{
  "n_layer": 9,
  "d_model": 256,
  "n_experts": 96,
  "experts_per_token": 8,
  "d_expert": 48,
  "d_shared_expert": 0,
  "activation": "reglu",
  "moe_layers": [2, 3, 4, 5, 6, 7, 8],
  "router_score": "softmax",
  "normalize_top_k": false,
  "routed_scale": 1.0,
  "balance_loss": 0.000152,
  "balance_bias": true,
  "router_z_loss": 0.001,
  "init_std_router": 0.0129,
  "lr_router": 0.0027,
  "vocab_size": 32768,
  "norm": "layernorm",
  "norm_eps": 1e-06,
  "tie_embeddings": false,
  "optimizer": "soap_variant",
  "lr": 0.00485,
  "beta1": 0.95,
  "beta2": 0.95,
  "grad_clip": 1.0,
  "batch_tokens": 65536,
  "seq_len": 1024,
  "train_tokens": 299500000,
  "steps": 4571,
  "dataset": "wikipedia_en"
}
Below are experts of layer 6 (counted from 0) of a mixture-of-experts language model. Rows are named router (the router's row for the expert) and show model dimensions 128-255. Each number is 500 + 25 x the weight over its row's rms, rounded and kept within 0 to 999. Numbers have three digits each.
After each expert's rows: "gets" lists some tokens that make up at least twice as much of what it gets as of all text. This comes from a sample of Wikipedia text that the model never trained on. Tokens count by the router's weight.

# expert 85
router:469474492509456483529497477481507501491457515487489489486472506513482428531556553529474471539485517550490488503491522480510482481491491490511491480497515522519498463469517504566522522504508455498471501529537530537485470515462482525484478470480522477526535520529531443524517520500520505456491484529526489497477486513487509502483516482458502494480505535508484514528483466504496534485516
gets: "-", "\n", " Born:", " (aged", " Died:", ","

# expert 68
router:449508487470474507480483491519470505465469525500501493499513495496483436485538510487503515531476495519457485484508494493492466505485478476482507509495490527547476511508455494520485502547493452475535549535512522505475490536467473499494495472467532504537548515493528482504529523497526498445508498500537491463474510519528516537513536482438467501489506556525464547496495514459492549524544
gets: " |", " of", " the", " ", " for", " in"

# expert 84
router:460507496499480450557489496503522492486498518499489508486459496510483487515549502491519492502506516521484481505498468466512470510481452510504481483456498551539483500501483532506501479537488464473555485483573540515484481500507478483533469488505519471510490532522498492510505527517492454528533518553521489474461472532504518532526543492478502478487513553513500516524501511476495495513509
gets: " the", " a", " The", " of", " in", "|"

# expert 86
router:475508501477456499542475522500497486471471509529479544487482511548488465471504522516475494499490506499508493498503479495513489525486450471472459504490515508558479515480480507525487525515524473472532544500525499515477501493477478434512475502498508494562521503522511506502509559519499466490507541518525525495422507513514513529508523513459484485485563520500508535545513454481509487496499
gets: " to", " in", " a", " the", " and", " for"

# expert 57
router:487463477467479454532491537491489471484488501516493498509469516526478512523489518474497512512487512500447442525527479480486512512487484490474493508458523514523497524460486489520523504547519477490516498511526520551445511494484506461534493487500494495510510514505485487500488528518496467529520536524563516491466478533512491480531546468476489501525530563459495516510500464461486508495524
gets: " that", " was", " wrote", " and", " has", " is"

# expert 87
router:447504491480435481537495512512485480472512513497509508493510519528472479536506513495477461532503519518476511543543455495492517506468496501464475473480528534501453484502497501524504540532504469495520521523521525521471454551480494497514486441445515486472524511474535483540513522507528478459502539522527482469510507521475529490506512480491466493522498544484465508516452498491497511517541
gets: "-", ".", "=", ":", "|", "s."

# expert 63
router:495487483498476480521468550529489429479449505502463496454448469505470472523517520480457500494473528507484491533500492476481473504468485471478497474475502496516473510490462493518527502521508448498522544498569521519470504503484477469498477467529499508516528553483506475521545519536478483496518509517519498502464461507484486528489523494468493496506523553460501525517476480476492505493506
gets: " in", " of", " on", " for", " to", " with"

# expert 40
router:453504472492485496506445516505526513489436504508470482505491523515494473505524539492475449516506557517502467527494459481486511528482478475463459513487495506504518530447464496505551523536534470464542531532496483496489482535477481505513525495430502490518566553541498478510495507535538505462524490536509466466475479505487505547493505462475496504493513495527496514549489496477468529484512
gets: "\n", "==", "===", " ==", "====", "."

# expert 77
router:476485464504477494532515512487499494490496528521486515519459512523494442511520524489493470517500513523497495506502486499480509545503457469472506532500531495519488502451464520529507515512510429418555519511504508494465475498461458501487488502488511507533517511517479496513504530510505482478538502529542493516440470498497520495502539502470475512493531535460458512533500442452490506475497
gets: " was", " he", " were", " is", " He", " and"

# expert 6
router:462476463500477456516449511494511466471491520534494494466501494511495433530500512501480505524512545515495471525524512493473464500479488494491470458498496502505459490508492496525484516541476472501514547532516527511466494545492481522512502465494532516515517529508508447493531552526529495480477519491509470510472483507481527540519533474483482520542510542495512551528449484441518543530557
gets: " the", " in", " on", " located", " at", " is"

# expert 52
router:475491479496460463541488503515493502497478518499504504509510552519486498543501497491495480492456497530485482523503447464474470528483499516464494517474504521538477500481468500546502520496505470477497541512512515542496463518483488507503487436446522486498529527481506502498492524515500477486531500543529487505501502531485502489515516483481477475490503515471491512540474469503523526533541
gets: "-", " |", ":", "=", " by", "|"

# expert 3
router:524481468474492466502485516503490500470492532501523481532524528487498461537554541485480522540483488527496469515501497480513515503493485480485482518480515496523522492488464494540504542492533489527491496533489510515505481521473466516520457516455509515513532492535499487495496526506511501491512541572548491480475468489477496489470493477490468512498501494474480507511518478492495525499531
gets: "\n", ".", " =", ";", "s.", "=="

# expert 51
router:478500509471480489521458493482510453483497500512496483506471520507493513504516505511443478518521539498484503520525480465504431544508463464490474474484506539527513505476487498522545505495530487511554522520566537521475512533493459465526486475511512458526517513483495459536501546564513482516521520520530424479493499519498514517512513499456486489529519528504472513528472505460507507496505
gets: " the", " The", " this", " United", " new", " American"

# expert 72
router:520471474486454466528480500504548519476452492550479503478520505497492476494504505542454486563473513516510519493517504474519486546459499470488467508446509554525477492500515488506495515548517489477521502525528507511522460520488471432515476479505522495514521500504536507524515522553488497500506546487530498510494525499488526515504528509457461510539519505502503547536476503456518513502509
gets: " |", "|", " @", " New", " National", ":"

# expert 11
router:483499469480472481544466506506518515477506498500495526495517488534527496502516547517509484491485496541513452537467471434490459506458462502476459453475490535498487475511464505508475535551490483496499520535533546515490494508494495493545490519514550471499512511538524490513527535519517474525538518540502514445446475527508531558543529493459507482514527524526485511501488490496480508513511
gets: " |", "|", " ", " 3:", " –", " The"

# expert 55
router:455474476491449512507477507521500499479473521480511507487463474521512461542558526467482516526476534534493511458499479487483506509497466501483470459479523544510533472511470511534497503527504466451501510526533551518493517508480494497535480492472507490503514511518535461512494509501504455508497507523508483498492486516488502540538508483502477458483521559504474496499508512494532539490521
gets: "-", ".", "|", " in", "s.", " at"

# expert 78
router:463514478473474474529474500503467489477491517488521514501501500524494493523529509481489505539458513501444515509484462464493516504473440474494501488460505525516453481505452518562506487536513486472499514487545527515497509524500504461517470493509494494529525560539496490496488515498499492493521513524527492489471471514511507537518532489474487495477519516509468551544517511479517519538484
gets: "|", " |", " in", " the", " on", " In"

# expert 66
router:461501478489473493514467493485531464477486527486483489502463537506497474503536522492468495522488498526501464497508465482515485513480517480500469517475528518534477503496511520522521503495537479515491503529516549510477494516480444510517498454477520489523528506506497452522500514511495496477533483521528464486494487517497492515523525494486533489487494574516526529548486495477488525503573
gets: " the", " of", " a", " The", " his", "'s"

# expert 18
router:476507489474476483523462487487524491492486527509503509485478490486488472505511519477475472498491488508471496527540490454470483498420464492481495498484554493558500507486496499516532481519514465482550530504523513531493465518466468432496480480493510495547549532503482470513477533518480505499557491540508488477491477498489501558528509483463490527494491550487495547529460492467473527494489
gets: " of", "ed", "ing", " used", " all", " made"

# expert 94
router:476477467495483493526446506488498463500472527497486488495484558530473470492514510473438500527506550511491470521493454494500468540472460458502490479485503524526456486459476481498546482515517490503549542520517508511479487515474491474492476477483504471545497544521514465548494503527508479500499524507517485505485500530528497489509519494466471497531523525480503537519470481500504515508539
gets: " a", " the", " an", " The", " A", " and"

# expert 67
router:474499506452461479513473486496547488522528538540518493460509495554518461513525504511487492540493501487473501544499495470453474543481506471483461520492490501505493494508500522526518502539528429490498526520502496495496515551460483459491469486480486465527529514515528499490494534524520494479517506512501520460492495500504491552501553491457464503505510489529485546513486503466550575519519
gets: " |", "|", " League", " 0", " 1", " "

# expert 59
router:531500481454459456516499484464474474509511500523499495501518519514456450552502561522481487508493526507481478481503474489469493531439476456470469486508515482504499476456445525540537519531524490489515493516559492544494479508448479477553519505531497474544494548504573454535533518550471507481525497541497488506466515482462488520506515453461495507498506502501484531494472505505503510514510
gets: " 1", " 3", " 6", " 9", " 4", " 2"

# expert 93
router:496498501471483469561509501509507512462476500571509476477519495507490499549515495529479469530492485512490472488527482453510495492495502485457497487451487511525466477486488510530514514517526429486493528526504510546495450560481473467533457485451518474518535475503528460497513509540509502510520517498498508479495494481485513506473570484459485490505532510493490541537469507482520548499510
gets: " |", "|", "-", ":", "=", ";"

# expert 75
router:515497476436478473537536483485499485454442521497529506515476491516492491519538573474500536530490540539505474509509510487499507491479504491486515498445521522521502494493471484529550497499520489489493480496529548540503468545475458489525480492490505513496534532555503483536508535518489502453524495526532485495458505512488517512499489460486480502483497503485470505480480510490463528492521
gets: ")", "\"", "2)", "6)", "1)", " ="

# expert 65
router:525499511485463486526484501512520505456455505495500492510529476513488514508537508513466469500509529514496483475486471475498527521468496455456491488448500528502479482534531529524502492524513466478475490524493537513489522493489455486499518512507525495475570496515518482492485511525503509492516522524502509483459507502535499518540488486458488513499533491481499514502465515489496504508512
gets: "|", " |", "-", " Set", " Sheet", " 2"

# expert 35
router:506447485509479504544487529481517454508506537500492509476481526525508469540534509494475490509477498529468487538508493500488498540499453496435493506506549480537464488440468512499501507543552471449526523541501481544461496516457460474518475486498518490543516557565494504513518527525534479476530527504497513497434497513497495522506538461479511524505494519464457524509486465462480509482514
gets: " is", " was", " as", " are", " were", " be"

# expert 79
router:484476469497472496521461549506540474493508505475474494507464518516486464507512517513463486526482519523495476511502498478457486534497445426474450486492528503521512506480487495510541495531505471499555549528500495509466500518473457440532490472492513494530517506524518500511476509521527481486554511533520499486479498543499522523516524483441500492529529568495511538513482465493482491513498
gets: " the", "\n", " that", " to", " a", " he"

# expert 29
router:473488492470484492475510531456509424446488523519489493503484571504495494494485515467513488496485505531500445523518496494473508503491504460465491512488529517531511535495479504530524501528491470516491540498546507520472489505477476455552460495450501528501533509524482476535495540487490494485511510529540470497495473545456522478501511508475493485541517525459514558514487488469541515492505
gets: " and", ",", "s,", " but", " that", " or"

# expert 69
router:458491501498463488555508514511496477514479500532477510486475487509498463520567512483497534515507518533453487525510512472496473499482489498478477463479508554540510470489499446573491508509504501525477498515533540537499500538489475479486471478475533455489526514501510463530489546494521472500485523510499478496490476498467511494507537485486498486468527535506467512520480491472508550484507
gets: " in", " of", ",", " from", " and", " within"

# expert 21
router:514497500467479483506488509506517514508494516522522516467475487510502489518525521517502462561489500511505431501511448500471494497465478454435477481473489493517503495491460529515513542524533431502539536517512525517520484554455485472520507467482505470512531509530507458527480535520503501453516498532481506472492444496520512532479503482471463513507530507518486532496511526484513555480500
gets: "\n", " |", " ", " /", " 1:", "===="

# expert 17
router:479507500485454472523484553532472473472491494511468511476481526493467509495500506483484485488503511501498506547532472481494472530459459486468474515493487518555458529470478518511514501516499449494540561489522498512491495505463483450493496456504533483539521524490495479513512507505483452476521500511529497497471465514467506524511547494460480479511545530506499532544491475493501518486498
gets: " to", " of", " with", " for", " by", " from"

# expert 41
router:480494478515468476537503506513480516456459501536495505511514517515522473556518544480511453511485502508507458549506433465491525540442502456480488511477497520514467523512475493517500557523504499450511508499507508508514447510484453493567479481479516477537532510522508468530493515524486475491520497500500478442481469514488542529504517473472495511481501503491452511515494501507520516513523
gets: " |", "\n", "|", " ", " Year", " Title"

# expert 26
router:523489491432476467545474485517531514504490509548508491487473508530510478514533511506487458548441502523479491496503492467495497520484465466481488497478507504534505504488496483538530535521539447499496476494489528504501507526482482453485498483456534481555506499538536513502507538552515496477533529535489512472499463489526500504511516487432469520545550513505493519531435498504509511505491
gets: " |", " /", " 0;", " 0", " A;", " —"

# expert 62
router:476501461504485485556490529523472478465462505509519527484488514511461490524507492475476474503451494544490494481510501482468469510489442514467493499467521539534457484490468524559469545513511477475512546521541499525495497498497519506517461486469525498500509496523502498508508527509496455481502511515521491491469494515479507508496534492478498475480532541492462505539494467468507491476502
gets: " and", " |", " by", "-", " to", " with"

# expert 47
router:484509447514458449568455497490483476515495514477505519507496512514508494520543536466448483521477534508495469527459495491463469509469476448491499512495510519502486464474492465528505489526508489498504504474536528500462482503466456434499525491513527503533509522514466486511527538544494504478500479524490479489458483510508515508512501482451474518527513512461478536516500502485529523508508
gets: " and", " the", " or", " a", " than", " more"

# expert 7
router:481472478485468468518458492505495466477495511536490527459527470512490492522507515486464503524495523511484508518477485485503493540463501455475512477497498532513490489468451528573509483526530505491525499497531555528482515530481471458484515524523502463520536528515497462525514552539471497455531497510521482480476531503496522523503510516462464495503541496469495519516497492471522503507524
gets: " in", " November", " October", " June", " April", " January"

# expert 74
router:489494458479469488508435510511498491481455531497512487504507491543497418530509516521450496525502529527501480533505475468476459504483477502445465519446514509510496471490478461527531493503525468455491534563511519525505476528457499490485493511492496463523519533525514478502531507499525477501521506514512512493485528524506502559498517460496457499498484519516468521530501495447502534520541
gets: "-", "\n", "|", "=", "The", " the"

# expert 90
router:507509496474436502495494506468521507488481493492463500480511486526490512531511561513455457512528544537507476469498499489480488493512502469437446509498496510501517494515511535523490559521553501499520493535486557519484507533494471502506510488473501475521516520532549491516490511518491520466517521536507495480472460497478513535510517437479475494482502513492505506508496522480472546465523
gets: "\n", "-", "\n ", " (age", " information", "\n\n"

# expert 89
router:473488488492475476544475485516519465472476510497499503465488516502465476544533521496464493528483530509498488497499486456460493511492517496487484484481481528524471479473490528531489495535501463479528528517545513520479485503481479485494479475501495528507529498516485441525518536513498490512486521503531463509493475499472490497493514511458496504511536517485473558539457464462509529514525
gets: " in", " at", " of", " to", " the", " from"

# expert 70
router:459508447463441495513463491522493494531496520521521491512505489546514437528530541497431512500490495511503480542508495512521444499479485499504498533481537487514451490502468500520496478503526490476493497546492525504517469532454478485484469498515507452548518520525482497510499551517552522511539508497495501488468497486525496499520497491507479495487509521496505512518476505467521554519538
gets: " the", " •", "-", " a", " The", "Population"

# expert 49
router:497478485481474510510499485532521497453480522539485535501519502507501486514551515501451456529487491522482491485504475474455465536474508476494469492528498520518477497502492524505510537525507463448500561518495511516470502523491498429512488452458525468538547522509518467512506511530512460455505516558513501450492523500504522511497536466458465498506506502506469542509496517505488529518507
gets: " |", "|", ";", "-", ":", " /"

# expert 80
router:449483508490475498533474498467504448491473503494483490490491537489509479517540541515475509506478530503509507520516476473494460532473519471523452470493504515507530473472491451489505531513522493487503524507522531509499497520484473481511496469496536456532529519499489485512491522514524503511530541510545479480481483550488528522519535484468508458492487536499500527483475478503512500508548
gets: " the", " The", " a", "The", " his", " de"

# expert 34
router:454482509466455470508485488523521513489452541472468494515491538493484430500572546490474469518500516561480509540510496475526488495510497488423474529475525506516490500479500474518527535502515503490502501499512504506452474504490478494550509504466503489528534522559522498521527553505521470458493533520533484490478510538500488526522512455483492489498509519498474501525453498483482515504548
gets: "\n", " =", " It", ")", " /", " Authority:"

# expert 38
router:490517523490461506536480499469516461474478548527489512512491524531468498511495526518473462511469518489518484524493487514495462574451473463482459508494519509524477494468511505521495479509502482485508533507489516553490499504479464437553472470452517508564511473498512480514531509509515493460501513507518531472456465500490504527499506474482457483492506509467510556534507495486475515473515
gets: " to", " would", " not", " can", " did", " could"

# expert 10
router:498490495480456485491443502505527490512483526538523524488490500517502441490535533504446478513508505516476525493515489498504505520523487480483451528500530535527501470501507515507516503506536488462532523559525502532482485489479483465535484491479502479528534497517505476502492515516491485495532528504513487490483489535479515522508546521479467488515532491486466526504498487500532534485509
gets: " the", "-", " a", " football", " played", " former"

# expert 1
router:471500458464473493547510503467493458471485539530507510513481536525489501507512522469517509529500521532468463516504492487475518517500502484465483509491536505506477496469491528542504491534522505468514495518510509500461509507493494508579503510474513510516512497525478497514477539519499457516539529539525502487468468530476515490487528502475486483540519526471492524524465487448496498495503
gets: " he", " He", " and", " she", " who", " also"

# expert 58
router:486517520523470496532510467511514494495517487516461504525432491523493443504570537521478490504499481527520489512509493479486486515491468464490505475505494520521523493478470484522514564532517474429515490531509539509499469498464493487529490509462541491508532502521540493528507519539536503493536496548502514476464460514484538500482507481462446484501550510496474499508497455496479490505502
gets: " |", "|", " his", " (", " her", " (born"

# expert 42
router:509513480471461450503485490502479493516497522542495472476472527543476468527512558474466489520516518540500445479507477512456500515436476450481467483487509484506494468476479497546548521533524495498486482509523529518491495541471500463522524501490518463519492537537546478521522517547476490495524513539490498491463497493534512479503507456469471515531524493492490512513470510508503523513519
gets: " 0", " 1", " 4", " 5", " 8", " 3"

# expert 48
router:512515497450459492516500498493488487477487519516511516491504492530477451514493532483465487497501513504491501525518471484501514521439495492426488462474503514522504501486459511518514513542527461488500507491519554573514470552468485460530510483493511496508543508498534506509477532511519489461574483548530481489452473496530478546529494502427497521531556510490483545509476498458516534494527
gets: " ", " 0", " —", " 1", " 2", " 3"

# expert 82
router:466517488509478467521483482515489454486466514500530527478490483484487495505515527496489473504492523492482498532473496477499464502472456423488486496476493500523474477503456502540515517515513456482522530530553536497474498489503461487494504507532504496516528515499525466532502530556472490479496500524502478504461481525470502519476511508456500498499533537500503513511467490481460501493527
gets: " on", " the", " On", "On", " in", " of"

# expert 5
router:519535510449452500514480479504495520495477525565496477500505512505505460487497549492471475496482537540479488524501473482464531506457493470469495466519531514515503483472466513508550493559536469461512497505497527497509465562468481407550506494501527486519521507523541497503502551519490490507545498508497451488449514484520502539515506495467497494534534476474518523515450506456498518526492
gets: " 0", " 1", " 2", " 3", "4", "8"

# expert 56
router:502480490443468504510471511453533495484457506507488501487518523538469479527522536508497495520482517549503479507483483474476479511454486443465486478455487517525523463473462502507503545496519478490505519534495499549485489532449495486555477474483501444495516505537514487525534489509485484472515506512477490499469473578506515541510536473447477512528484492484513533530483491500497538503565
gets: " A", " M", " S", " N", " T", " K"